From a checkpoint of a small mixture-of-experts model trained on Wikipedia: vocabulary 6370.
Below are experts of layer 4 (counted from 0) of a mixture-of-experts language model. Rows are named router (the router's row for the expert), up (a neuron's input weights, with its number) and show model dimensions 64-127. Each number is 128 + 32 x the weight over its row's rms, rounded and kept within 0 to 255. Numbers have three digits each.
Before each expert's rows: "comes after" lists some tokens at least twice as common just before its tokens as in all text. This comes from a sample of Wikipedia text that the model never trained on. Tokens count by the router's weight.

# expert 71
comes after: ". ", "- ", ": ", "the ", "\"", "-"
router:153071143165189152137093145132155150059148140104168143119174163169147185116138148173185147170158148123135163148087163119130144103119141164131128140187120164154157118103138062050152158186115144
up0:129122104147162065125122151114109139111133126130167118068127168129122099138111134071081172161173099190108164164144113204060132161080121138164086137119115113162162163117110107156147165095107132
up1:118129146106054145107121056146165113125097157129131179116142172146129123141195118118189116170151169151065108141145108147183155117080155172117121068151135166107104096203110135147111144098199113
up2:101113200136192111190125137115164152127174117145110125136079140129101081159134092112120122097149115143117117090129121176111138199144047168154128119155128154110099102166115171121146118144135127
up3:108136166112117106118079125111070128127162143139126092137134082133119139150110077126099128091157153103171127068153088108108116162150175055133205153114154126151073112077102154043108124111157157
up4:152154057167131096101111077104080118159127129170131080143119166124111151138108099060125084151181137126148130170181124132151124109075128122120079114088153207083138135173114165162175100122110182
up5:097131103169221139159104122100132130112107156150116122082099127108121169118108131179147151146165134139164141159130118113115142174142052162061174158108061116107088090145085163123132049115115146
up6:155126061120089085164158178086166161118114170131113138092090096102162164107163151157121172156095141135112185112147148117134120111146108125093091140180132143147141134101123134090159132080084116
up7:133083134083151091111140115145158115137134145143132122163073148097112131172136096153122102115191105154147173168136119185120144118072105170127113143132187107144157146158108173137132127149116133
up8:129111147137084080060134145095125143189132130130135122111149077140121160092179128160105041138132142127150197153101143146103094101044080209146096084132175111112160159119155052095139163145089119
up9:138090087086132137145183160129140167080180108111159120139088114100128149108089106090106115117167112114196134170157166151151151077102077159148160115131138178108118122124115163140152074202088159
up10:159113103163170096156135118112156102081145151120158135145196189159126123077116121116180100116168123183083090083094125162115191152144118152114111134200121185101098147212131145081152149192087117

# expert 195
comes after: "a ", "the ", "and ", "to ", "was ", "his "
router:172078133184084140148066117115145131096175144115128114134136162133143160126064154110127147145173151123140099181071103086065121075121161176151137149159128084154165142109137121091135138166158171
up0:134205115177211122177085120120160179115135118069110099151170085136100116046166105108118069152093143124075116111091096116130139150142068187152111070163126096176130130084122134116117128090103200
up1:141197124082137105117111102156139126184095149114141141111093114143144111138096093119122093108114113137161147150156139158084067113085093179125121117148114107066117111144094100150109095158095147
up2:189089068200108152129110133125083072162124162116099072099117104158167085095096140090066163091148105144128123138106166096076128087133187172151106152122107077147134125113129121133118137139103129
up3:137088149148121144139161069060129095131102093142125104115057170103178121162143143095169133133173127146182083111129135112040100104141179149069094121116121157054136122089154086146193149098145150
up4:152102167101111137119147160107128106184165095128134129110133154089125143145122109116133134106154086097165155148132119141098114058130122174154070157118117112131124123168111154152159081166117110
up5:105118186133120121150098072078184149098171099158211100147114123123144118162171119140130080149173157113131133106093106116081169146171082123109144091185101143145105130121154098119151173105117104
up6:146112163090114107168169106124118143132141121118124109156061167141172116140108171181119189108102162102107133151087114111132159051112144079131117136132132131076146086149122104194159143054150075
up7:144099102098094095104117052096095098193127133173149132126124128067094142150160158086141087137173073138155137115102094143113078138161204165100141132168117153130089093047141069128088137083131190
up8:144150083182165140155101070131147077054132139169119191129131150113129153142124137139074139118106168151156104164132144143106173167108071186164074162061089075075159094071136125102096120120187165
up9:128135130196189117149174117153205106071179150130142125179172077144175117133085160074105096151167095129131141103103082206106119089115080147154135107098097150123145158149142157126119112092181128
up10:153139167157102157191148055083106140109157160114116096111128101138150152056087100078130133127079189079028128132101136098097153195161091134072153155149116067146058207110142131096171150176131134

# expert 15
comes after: "| ", "201", "200", "–", "202", "199"
router:145122110165135128126071155116165089097120129175124122139142160133172175125072120167146186141195098128110171119153176094092152105099103176109113151162123123130176110090146127157180094118136126
up0:119181118147165063160161127119132117089106110189167103062090122133082146136135142190129157135054035140146137067124181161129090134158162105111125164130156147126101127104130131124149144138081068
up1:122124067090102078132081083147133112125187147109129122154137106092124133114092113107105118093074159118102144132118124144134130120127110133136103137098096141144149193070118066120081175128156140
up2:090097110172110138122117089092156086119142127107176166163124127156145113168138167111141145112136119132151123138157136123124146090112116087161109111153122129039147102151093126173143149132098130
up3:158110081127172093103129103098163121105162089126135084122125101098161112159138088232138150130099088120098073141191141083136158109169113136096103115141097070163143130076156153127118153154134089
up4:123132065140147125148113143119132148104114136146123215109051174132084152084169167100101220143118126098129092124125164140151131130071054095130091126137152125128179114111150130124149090109135123
up5:152080141119116091113121118107132117157171114116133119182136126129162168158071126109068173102181101124178139129094130114104154128152105203143081123105124092113072087151111144132085048082102156
up6:190156139143170143131086128159081102135135099124170167150057086132100168110093112130106126119084102131068166055151170113145073145106121154169127149110138108118112072159138157148067151169137178
up7:132118192098152188103128169088094157076128106093170130171130218114149131120106126190124118096147145148131178158172120154062077131116108096138141191133079141156134223139051087073113117146119101
up8:179127154120121091112143142058194126119087150133086054157126127111126132145074143223136147170171096125139159142126174116067134124177132115126120146141103131078098163167124118112175125088085144
up9:132143122153162157083100122087128086103101129148131171113074147151138174142140142133180124160172091175064171143159164147113109155126077136110133170110210099127093141088114101177127123167194108
up10:122150113098142125204045145147108139123124141089151098121112162134138124046074166090104192043177130124093125178089135102083117121091153099190074153123149110138131189079186118103147086150170114

# expert 232
comes after: "201", "200", "202", "–", ".", "199"
router:118120130216124106110121149176093135143171110119133141142147119136115187129095132151122189143135152109118159154124126111118126078126114211126122157135181104153139092070154073144147084167139117
up0:150087165203150088109106096094100161057113070132096148137153180101082132091145158136089139083136114148169173145093110131141160136089085125120090185141179099156121111118118065142157134157106136
up1:071097133118131055107140141109109177131108158152112112122111129107109120152076156054141102107105135125159145107124087100092149103109139139117106085124064096158124153059140100104179095068131155
up2:135143088231105097103152135149130150169088134089164176078145125134092114112096114134140206180142116152121091133118127149115131096117122090131093196143096140101111117123128168197167119165127149
up3:079156164124244085180129050110085121172085114177148189167126145128194146104095102129082134135080146078084141091103152127136148136128178159141069102116130112145101077122116201179116135143130132
up4:163164135179125155076124155154154119138148161163127106171076114154129146124120138101104158109143149145100101158169136138067147125124092101153103153136131138149141120134121172166076141115108112
up5:110108131104118133161093120174112142092128122096127149150062165167173176105097154094161114124130164145134128158152113108149085136081092073126124186148110147109140096181135115166191099077136118
up6:115127194069117097177145136107214143165101175114123151115133133140128146122118169152156127105173151087187110138166149135076123130133115062141161155160107148135139104108119087183084123038127100
up7:122129145176089104154195155136130104170192131116047061149081151106093092108144097136143120109102125169152147123127094102106150104143081163128113117114051144146113074081150124091204112140152112
up8:156140135137077164179085132128113142132187148080119176146150114130164156127090159158165215096106122151142125126096103154126103154140175158148148082125167156130193169128191232178106128151152122
up9:141145144048139112160158146155098174115175146111098074109146123097134120091136097146130169081159066109104191177156108096189148128144080103104203134149129132186085063134147017151130148142171097
up10:108121066123144091106123090129121183137120170141207120113158120127098086132156127080116126073119104164175127150082116108132141157112091099113149138163106107134142101090119140136114087154180098

# expert 182
comes after: "1", "2", "3", "0", "4", "5"
router:151144130130166143149153150141167110128186165162136110077132142155165214092100098157152189137162159094107127142154150127131105159103142162163138122136182149163170146143099124056125123148109187
up0:187048178086090092124135085139112129124144134148182103132129088124072098108127176122123136143139087135099163097158107135121116207120124103204052161079169131112140130166115143175143190042107169
up1:089073146109109106149168163074172123148156147151153126165146155181198166105159104191147117092143134124143093146141138072194164090139164139160136092114124114147141151132136082164124153124084091
up2:104050140060118128103124129113113127195103098124143100178137171165128134130195121154141155082126140120110125076164139135147181169092161139134154110131123103162139204096121102158100091140131106
up3:141177146151160149116119081032171129106132124169090114160140185142158147094164167096146086044194148129094092156145108144129081130097081108175075133099108152164064135151078079149088148126133140
up4:132151081138197097104091151088126151087096120109084104084096055077142113071086125151121192167136137050118109132155120125101101112191184164106105094158173182102145163108134144158090159142157105
up5:205120114082186062112116149145171155078144131118127127133123104124133107146125180195117166092162138099114148064084067029125155172171146127101120169144148124121116129146141164083112154115122088
up6:115143157110094120104102149095150094134170109109100173139152130159121168125109159172140133116137142129124154144052187073151140146091125161151099142107105087143160213087131110160050136138132129
up7:132098159117142137109160131110074165151057131162143070125151125168132122167117145132171196171089138155102110150074164155080082180136179110080127115071179109085162113120109179149158123089145134
up8:150146120145103211117165098148090130130130119159106153126201136162103133168100185092142126095128104128100111120113123147120088158184141102217113182161146129061163060105110125088134091143148109
up9:123092093076131136153114104087112136120085077125063174112166123159137158120081121106126161163157113100116151136152150129102121142156145118173113125076121119134125115151176130118096118105137118
up10:118102148143095132134171174138099048160108140161133107150143140111171192136149121139189215126139103103138154092128086173068167173153128138129103117099135081122115124069119155133148133155148162

# expert 132
comes after: "the ", "a ", "of ", "with ", "number ", "for "
router:147158132168148103122149107175082156112163122140122143127128149174178155081035145116146174148191162112111175100142129100057102137120126157087157181122142142179158118085149103091125156190115109
up0:129156151142087129150097135171150110118171145113113102135191144172185078130075126102149092078104119116104144077143137150157067186104072195107081114098162151136143166104077124112094088192149141
up1:092066126096165130115105162144150098117129140109104192084164150047139128165108168050107170115102147144113192098149145161105168135161144139123137121081116102145078142073107115090109103139125119
up2:070148134108177175080141069182114141137142138144134132097084129117126164141067209127171167094117140089092140104171110165147148141123166095112110162128131122112129092100136093088077180127107126
up3:147212155118080094163114159129098147114115108116055148126087112152144180177035161138155102093106146155134102096170121147157111105122180183145083109142154133078161152182174085115113116078162097
up4:100126183121104178101102094117170174138141200123109084117113148089103151167106145134163213142138148104150138117114110132121147143112083092133108128128153128118146090139109128101101216133189099
up5:167164143111121131136137090114082144095122109063071178134116116146100111066105146094129105140210078100127140125097102128077142115133105097117092148140184154135128144134093104151100191151097110
up6:133105093104116071162156108074089077114174034088129148086058192149168095084111152121151168118139151130124142087133113148119132087186190093086122159116131158159115066129131155124075115072153131
up7:156121161128097116128150110114126138108115123160173168094078091036175150166114116110058110136150150171116152111034126138087119103163143144150149176156145161131129156196133121229137118134114085
up8:100153110128107117202156158127127160143172147133072125138151152121187144170122115124133157176149190139104127107130117169154178105103092146119118165110191138110065173109129061147158126129183127
up9:134153179129197105138101121171110105129114091132117180150055173096137144110108052135164135133090137129168085118138112147125121107140128107068093115098142089136147144123067152181098109145061128
up10:122101135138133131111093150191168125095133116146089124164058137078060085114083185153147141133130120145095165160138101133150091140131129144094165172132142133123116195101106095124102115124086102

# expert 181
comes after: ". ", ", ", "It ", "which ", "he ", "it "
router:192153136155103100137109122157109126144090155165116148060136115143173107097095103129124165160153150055130129118098147113160138108134111089079142093128122096138168123114145129124154107169126097
up0:114154106164156132123112093102116074146120118125111096117183170193150126084114130135097128148112150178098138130170122139119196075160130117121112122091121118112195116081092082109128162172116099
up1:165170147114122128140122118103148112144087167112146184112165113199201080088081119132129114082104153155104152147142115153096115068130122118091183125135060170135212146120129091142150148144085088
up2:126090114087134112129215096123061129141153113146133074132148076156183054101163103164135145189117083107145132082133154131164117115111126119139144145134127176140072130095085126129111089160115142
up3:170171152110103148082110146149117110092159182079141146134103078172152080082109099111126102100081150093120123150076107156173121145124175076124120090096136106168124168073105149132130083079084122
up4:133149131164089105086129104134121130210082128124157109108134091176170225160145150122193168118097172156126088125111130121132153114169135115130155095080108122092065102172115123097118169072109107
up5:138183131075133155120134137151098166143120149141112158171147141123100125140081093141131124100127185112154129067121169102152100140102196050166181136149157127191068177139175124164168112111168138
up6:212156083099088058129145119156126096097140073147070182102184144175138144112128079148163195155135106134109070112118100098154166191164115131089110120159121086062141169134145134166117159100134123
up7:074144136193127096095168109125176113114139111093134073099086126156147143133121103092123114134080149133101114096096111147160156107141120137021084107180139099174110132099184122114111109125100122
up8:120114080109126130079123115118078111124092155078098188113138136135098139069140123080109189114148092180137107094111085102189124112157112147098093148139158130122102142207118150130108082096185119
up9:171169089087109172078183109104132084121180144150063082121133103153149175128097117130074073144132134141137114127126140146153153070141166108129165114173157105160139065143149097115093197142139096
up10:156132123119116142188153173146121111114120091158151180113043087144134038101115169157132105116079113177203149124120143132113115136076116091172106099177154162131130087095160091124080159088124101

# expert 1
comes after: "| ", "(", "; ", "N ", "Coordinates", ","
router:103098093181151127116101143185130141086088075114136114106162176236125156089093144105120186168115126132150142135135147109152095085107123160116133171137160108154182152095139100074140052141133109
up0:108151108129200154111136118178120115161056090057124130070180158150074151123129135107166104112102041118157125104139117147075102145156138160149082117165105133131130175075055175107132089143061109
up1:043122146147146122160103119143157154087173126084081106155107087151157110085125206170091126136050122116174185099187119129105120125064100116154100098148101149157124133158165136114157096138148106
up2:140178143169160134114160091144119101137133109126152157131124142155171059132119139118134139083113132100090163118152127076152089173052133149157126110165152070097161169112115168067118082120136111
up3:125116170135124056093103118113173101120102160046105168137134074185104171136140160110147125131144103110126125128109198122133150147125101170079095086152131091145131119122067070172122183163124154
up4:117135148167113160141133078190075139154138074152070132124109126131055173183156120150092145173071091098147207066168138089067144107133102185162120184120092143129101121169104171137123102131141111
up5:106174092096128147161135079049047141127094129124116096073123110112124155129100172128087123089101149149090152164135115186173162090126151097120143130207166132180161118147090139180156131095124190
up6:143136139128083148130117159192141108184148092110074141213168131106184137173148127148091152134129158054131103109176102104138169139094142098060138150144167123123163166090173109131120081136211092
up7:163117186157122143139077092193147134127113118079159135124118173148140113176137138104131212137122127140174130086118121182125156080152114166090085164140160113143164111100109065145112147139177095
up8:081177153139084082183117142139138106129091106148105154132110080137147128115111100121197157185145154150127169049142139085154121125164124155100109086069158138143151165123122117148165127097121141
up9:142114148165099105144155073116118176098083078152183125109088101090108104119135103108112129166089141135145121161121094131111053106129106153189128153120146187080094173097151151138149198136153152
up10:038172156125089112139137153098110139118102127095098151142154094171105199127144182071193106135118109156163126075122165070138157151114152101221132102130188076183122095114129158152163168136113128

# expert 80
comes after: "| ", "- ", "the ", ", ", ". ", ": "
router:146090128119140126103118171160112109148132134118128097079188194153129176118143140122170162189124137108123140095086196095118133081106142127133098138172130092140131136142150103060126169135129153
up0:178117091176111122106172091163117124143156124141106093115155092147124138211106134135167120095068159129125124116107136119140137144182164115126173158096144104150165163083136087139130133199167150
up1:136131163142123098170150144166219156085165125132032115098105117116113088128143144152158096108094138162133152184152126131137135149087119160135154168140120130145120071150187109138148153134107113
up2:126137107098142136131139068079121097165173141140152112085093155121068102137101141104105158104141153102179105148114166109069117152120126151118112071104166179092175150114098102154135149115113091
up3:100138123135140174107119082136112100131156148157119099180199133181124166071103104121070149069098106158147117156128146155143095116123163093132115110075068065201126081169174130152166118199160098
up4:161164156137174126102124167178145129083067131150137108155195175152138113071164100156155111107105153062085161097078111124148135160109095160128115108106130166138154166102116107162059144094061109
up5:134141137145142090063106109126115102125159115138125141131172115091141101074105104085129075176098040122129212124239151149131129136137161109093046162135140133117124084138157108080130161128121147
up6:166134104085142130106186168135199072128119132121125121068106138174142135122098094103131145102106174122095136161082154103127144110132149107139090155097095155108123159122173129079086105155083157
up7:113156128141173089089156139145162091149135098125165137109148107153090139112084154177079124144162125134134106104044102158135119103144104140143096199139162139195123097172136080149133144152147142
up8:115152085155129098112072101132104111101092131148091104110087111137047110087103072122169142071152154127103137142117093170086152110092128105100087140104096123082116090088139112108115150109132128
up9:091105157150175094132116179192097114183081109133101117151089139123085101089179131123074138155100156079145160134129097163182156174157158115123150140123164219137120115071090085132206128174089108
up10:093118093133108124080125125169118122100142103129139154165130155186161166133078094142196100189114116106107133110213166115120109062146112143122141223136132111147189083171082136125162121094121129

# expert 83
comes after: "201", "200", "202", "199", "–", "| "
router:104127127182129124099104103183154113141138150120109136150125109150165203138064133164119189122211142094136131164115155121125124099041105207101144134141154134121109107127139051131191115134100146
up0:119127194103137103082158174193119128092157146150115148145087155143116139121145192079108149155172118191133146173142104107146134068158118101100205116132134169165116100075132107162121132088053134
up1:191084166151084138174122150130150168161158129133158125108154121122146186152125146102075163121065158126168159127034139165069102072099200140140146077157129127138160191150148159165134135080135136
up2:116085128184163082088140093179187117104136114122164099136122101114169213155134157101140104127122149040117110139132142156112139145078135131111119112147113134143099164127133133114164149154097154
up3:150124135091122152082125147064131093113171137154099124092068152101115169092066219126128194178142168127141088146140115131101113125136156153079154159154088098117136122165100116090177076174084071
up4:127133082137126138161103141078125156048110138159109117124059150207129153130122170071211132100116115153171086255130198109151141093073080145094157139153144153128119116184127127081186137149140111
up5:098117121184158094067126127146093081128114157140187083204089149101178113174124099139078116114133131113093129097139158113107182118054128109134162152098129161150102135101163138128172177134164149
up6:127100060146107130079149149195126046155135122095150074156174107100179170119126114155096102149145106090095101087169102077121135123066164174150097115108104138081123132087159097119111104147074149
up7:088144164145150140151118133123159122126121115115126172124171072103113185093158153114175125116136067172205134165066134200108175104103105116111165161124108170140087115105174193100159126154162105
up8:098126148148163111113090069141180087102158171177125053168124115146152207083081152120139148127152125120093021105167170100116226153136156129154118130153114144115109068162121077095144113130130116
up9:105148098153174252146139113129125113107139106118142138123131111108127209087089097119143118114122131131139091092101058173175162143139122155187119134162138106069156129106111072125149113148078115
up10:143111150127131101144124137089187100112114159126144142132123144131111156104098125140180119165074186180125148064118129169103146106053120136139121104189120108104129087114127093159098108095144128

# expert 139
comes after: "is ", "as ", "with ", "in ", "was ", "of "
router:142152125220106148088124090163166121173124178135166125071141159137197171101134091161135189139171160100097134128065199138086104113102158155125131147146156098187124104130165109070161077086088139
up0:111117095105014115093174112105154072154191113112106109123115156135098084123120081087149168151120113161151168164090121188105159096128136110134153151193078093144105132191165105171175106107126143
up1:162123117133074099150154110085204148174077129097093176136074113106179109148071153168128170119131097158124118096052113176103077071070168193132137131113146116127189079160167148182121083063115136
up2:088148087070119136162149075106148158083088173184136107109141127097047187116128165098109129095127100120177132094121171165124160133070136139072116169041199138110156179125071170167130079095141096
up3:169184145139093117096201131092097110133123133137158154115109132148155124143154170155180135119094152158120078132138110166120135150164186131117114104168161138107139128162178113175147114123112110
up4:092072145145054120134072093068136068110118146120103187164124108116144139141070154126153119099110146142103106102118156179107136174152107128114097098123094156165175138142111078160166133132137159
up5:112105112160176082121150123164100132130111119167162142136097125206197153076126169110163112130154111105135149134154163147087146187154099091112147141112100168149128141089151121100121114075121125
up6:113092167133138061161183068115117149077128164124154176094081133121108124117103092085113112144099072151094131166095151181144100175199170093123075150120111109166108125163126091177094087112147186
up7:131161130218100086106069081148128125131097141110185179133100107208121101170177096099105106122173103089126174137100119132179166181171130132130135146116080094142123176141171140099134089120128107
up8:112183150152117098144101111119152173185132111184130075117116146144126119204124114134104113145137081077109064121129138110136157189118147071155094199110175142111155156109102118100122115143119171
up9:171124148130182137088103092076109169111100136155158124069125106102148087108135092142137153115095213078084061168168146099173114147158145128118053104168106144104149159057153059121144173149147110
up10:169112126147057162109147180124157102216136163143158170122140155181146103119159158183124096053123128121125130093099152156092148145116125113179135145113097085091123159104167060099143140111084076

# expert 107
comes after: "was ", "is ", "he ", "He ", "were ", "also "
router:155132140173168178132125126175135128156165138106112166122150161222163181092097173147138187149201147103165146104096131125121098093120100190103113148128149119154094126133083136149148057121131110
up0:155103162115115118050135153177151183115143161096134151116132115182131156127128156116109085145170112124140085108162098155153122132146148155158145200094132168094115197120172086159059079171106150
up1:084072078143197138091137106141165159136120152163094161065122134142160141118129098144118133079135105128146196159103131100208131149121150113133107126159139150112160102160137069123146094118115010
up2:159110119121178196153115062115085177165101132127088155168125163134086169127087147172096159114146170149110164118084168138162172112133110142138160185057086140158096113160144135137161065110194096
up3:119153119128127062109097111135117128114116181120139121213162160160170161098117255081121135163185122121131091082128107137187126147151169073102157109135121118169071085075143169154070126122102126
up4:158070174146144122120149105133089115154165093111088173076101105172125156120139113101096121104140167088129116163125131098042141190112114122164139191153159135139168158111128090125148075110120084
up5:143102138148086076115130173132071075153109100101146140183195179095147173115083122091132180087134158083113088116119153142136126139119070092111199144142209145119115067123122128122127123153099115
up6:132140128150153109149108106199085155118130115085143112103103132148105095177101167132142081091155132159196147078111110200153133162116103137087137146141070143085059080121158147151148125140118107
up7:121177122153093198106103158090126106064140129127128134099155146070065097115141125140165173081112107081053131148123123108136145144113090118134134079160183144088135165134099139089124050138114133
up8:130145139140107144119135172085129139126128148111095140146138121116200163154142107083137143160136177106070145146142110068155100108125152120104115094145166092120174113124148100137102179104127099
up9:147098115106101100147093203130161098123107152095079194134106164167138097178064119136102155182055125129159046090115140046145150074155106159136136131143102091176115136133116123144118078073119140
up10:204113124096147155127153056078147179114121191136088105132146121142134123059130157083128159080156096110105152138065125169118121131181112132079155200139148113096192226151105139127146130127151074

# expert 48
comes after: "| ", "on ", "number ", "in ", "On ", ","
router:160135138187110183115091107186162143143169145104139167100176159169128191078082107113168188146153160136142150113130164117061098086126107145084143102147128182159156119140153112099119125182120156
up0:118156090097136113113116116118086117095188094143170159143088111128124126112169094096150118115134140116190100096087140110155102172133146147026110175112167157119187130095114152103101091138124173
up1:132147097128196148151121094109154099131095127094134138120180164132153136132121126077147151030153145116157121169101089067220145130105135081098160078082140153139117137139129130162142137168064129
up2:124018107170122171155177157131097115138161149131134154152175103096151168129099090131163114128136123110070144089142088169102134137180085102171118099082138138073131166105085131166154114128094168
up3:083077146111144171126125096126121112117135148123160133135125105087150156136138130164186086162095115110135176154131132135064106145089211138197119095159119120085141191154181200127182188160119098
up4:134095137150144171028131140125112094124136091105113111065129156113125105172141130149175138091117133157123160099111073101145120160065103103158105068086175154107076118151096113136117127108118139
up5:137105080129098095105182063205160138132104095081127081162111134103140161152140145104154170083112157091089138147193117092096131067050094107155174158136150177129094177108110072143117167114078151
up6:130193127128089049159180133122125150145110101135125098139148146093141158051131104152087160076129139184083158102163144114071108123136088158123133129144144074140133146136106119102109127107089110
up7:089100182092178130120181124126160148079146189106166123180139098067132140106102049108125133144162153098108105110158142146097074138133120179158156120108102080115027128099061087141136152108107123
up8:168125111189082136146185129147144129136199229163151159170144131148129149112108088150151137073140158157124168172115142085170151159091100167168155161136090131086128186134175189148161149134100119
up9:136131129129123141189134078141253120127126132136156149201133139121109114117036075147127129149163122077146091104074124116066109124172088139098099064142120152115140122071110174162175115103123145
up10:133102114194136181107122149074163139165125180153172164169119154167086153127141156159147116147114173120119100098083157114141140137133082098104138113155136121134088092135156109133168074120240090

# expert 152
comes after: ". ", ", ", "that ", "where ", "which ", "when "
router:140112139153106146125069155147106099105103120138158141109146189157167145063082076148141186157170149064130135082143119092148109071119128115092129089169163089178179093122142128132121132174112107
up0:145121159176104121090107210074119161106143152158096135132092120095172141128180082070122161130127159083094156233073141147126112097138111108041084164120142086158138214124104105105100162124154114
up1:140120075141124153109123165092143149097101151150114177137131140149151085185050129082170142084164156095144139104098133130079111137120159091098164071144119117183142105155133074140104174110078083
up2:132060160102119104129151174183140138083108137122141157157151180097140041137100139151128190111168116106158117127148139120180112121153107089173170127185146138165113090104140109114129107135121078
up3:128144138107102142052117130131122154082135119086171153052151175157128130024145119136154132147142126159128144135128105135172088083124086081119146189161095146105118148090150117143104141223131124
up4:092133126085117124079089180111084095130132100104172110135181110161118124109107077136036146098145113155123104061143082132131122118116185136069145128124144144145112119106142146097053074074117184
up5:134092102109178162082138158144123111130149140119141113163135093135136097160132103141139144076162180156103120165140112088109134096204151115113135124132178109092121134064127092086160147108143108
up6:126152074133081086140102105138101167072141183116157131111100146165117157130140129141108096117152140132143149144122044188124078159097147146117118126070145151122113111068162086121060130094162148
up7:087118061108105142163092150106090105116130179097127105112145156157115195121155143113132095175136163130128135089192139037142108075137118145131123134170119134147209093142150119198131102169063120
up8:142141146152145131149145098148136090087177208055097159186164120137167164176196084078173157121140173113134173142146142086130092125108134106118100100138212181108162150104141143124056170084075123
up9:101173111137137124128150103159134149097073093130122087113073213152094164134107125121048124097168201114108134137181144158102109145163135127053153114125150103167141132171149150139093093138143176
up10:148097068209182069180153191129166118121113124155138154133140151189132083144133174113141108145120159072089140064117134114122103097154148105088084114099107169149101122136126082163193167080151140

# expert 150
comes after: ", ", "s ", "es ", "ers ", "er ", "\" "
router:168108159167151108162157105120120114094134136120169125095164142135180124110134123088135209215202116081085159128157130118125150081092156191127168128161159129152151104096094083094118122142105181
up0:162073175114136136136186168087142145081115100084164154131097175108129124093108137181107102137116138109143132045076101118155067194142149117169072122120127089116125133089102106174179086103176071
up1:150127152098105141105191110160074154161104095131119114150161177162134135099164167083165143164204164122125154132144156120109142079068186105089173150091100076157110153130105166080124140139110184
up2:137106091129087103111085128128145036139102151073096165159102177113204113196139123178079210120130132135129087061091113078175143107180096101204080137150128104160170094178098085120130131089123079
up3:098130177108120131113125114083184122145120144076140208128112132180120119110111122137148179120134128148123188086155130055157088110184149134133145170163111129056154116132176064123110130091114109
up4:131209089116113157077122104135163133163120117102124148152120076163167094139140159109090174076145124112070139162143118158072085091112114128080143138156164124139178101166161135069117073150120084
up5:171148148153085145126116122135170170157130122119122131130121142135112090122063104105083144116047161173117160158133173108106117143156083147062153078114134140164191150124130201056148142142110139
up6:159133120158113123157113157057118149204135160114095104103125140195160125159167118128099218191154133093120069165095139138136117075195118122136117158103152101083090087158141112053110108170132118
up7:134115133162130107170108150150119116115131165200075118059083136162157152130112088115138148084123075073172103195131138180101095112117169079130179112103118123147120093116216051138130170137135151
up8:150154149173191120139139137085135129069100166096144162119150108158166076080122113162157094200123147104174106094088135127076089128196115104135065108164129082105071127141103096148179084070084156
up9:171102151111098116139106112156131121135107164128137070126147144147106107126108149116181076088151141128094131049093101145108072163108124172133132143137167098145176163182136136051129103158165078
up10:170083159111121145132135148139203094106129142143148109181154040170077167129138131126147115081096100079131180157148114082051105163114126135172119176155160134137116132189157137133101130137112136

# expert 44
comes after: "the ", ". ", "\n\n", "a ", "and ", "1"
router:113136135172133107093100143156158157105153127121188112105160158127169136084106100097153181204170136072139100126100152118120124125124080085156173172138131085175124139100120147053113105146102080
up0:119137119133182047147154183115131125175109142143183123089148105150211114075152091045064090156139111149122127062119127112127135139135132159110104095117120113113135113153092108089102216083124164
up1:100177146124127068215129086134164122060133172102100089122139139101112131156144081134093129119110118104136139120181137148130143145131116161077149135122117131111120099092159113134105163096129093
up2:126117148120118120162164102116083160124159177127050126144174129140076142150112124114184119045096139090171147134115117160155157194108153076090151189167106161122072161103165103116163119123147148
up3:124186188140140113112122123185110111129134056148116076104143146084173111151095139124131131124138055121129113071118156071221079058155107112120093106069058104148127118117106140150112100059104112
up4:176171094142137131087060063118092093098128106142222170101084160125124173106172137128150201103115127144189137124179199130115149115118084123111105124126150141122093152094099147137098169125088107
up5:139138160101157134154164131118161138127158098102121171112118122138095121120083128060082162099147124088099101133141073108180137122162137068139077062122150128150110060170119128146156087136147096
up6:136129159076221178132148069101151102143113103151102093151103105120141098093130162100155126086119120165124094074128123155105056160188136161133114172035130157159129120096152097110126173116108188
up7:074119124150137108174124160128118070098139138159123112022146141132109176149115141090134125138139185141086173105102167122184185140132058077166100112114126090127175154118091150180175051168178106
up8:191157072091156161141109134107109147127158137120179147118127109072113137164116150112113145096166144115118133142199161115124110130140119106121109149107171186126144143089042121105167213108111118
up9:092091140150121141085170138105153150133107169119112131117108103139081115060135097132111167139145111110089107170045158071113144121133135128161120115098139078135113138129125094178103132170132101
up10:086141103151124159146143110142144145141167138125086132129164102112116116152183164114126134103092133108067102084112078161156114053171127116185154087121124107137133123137135086101215170137094112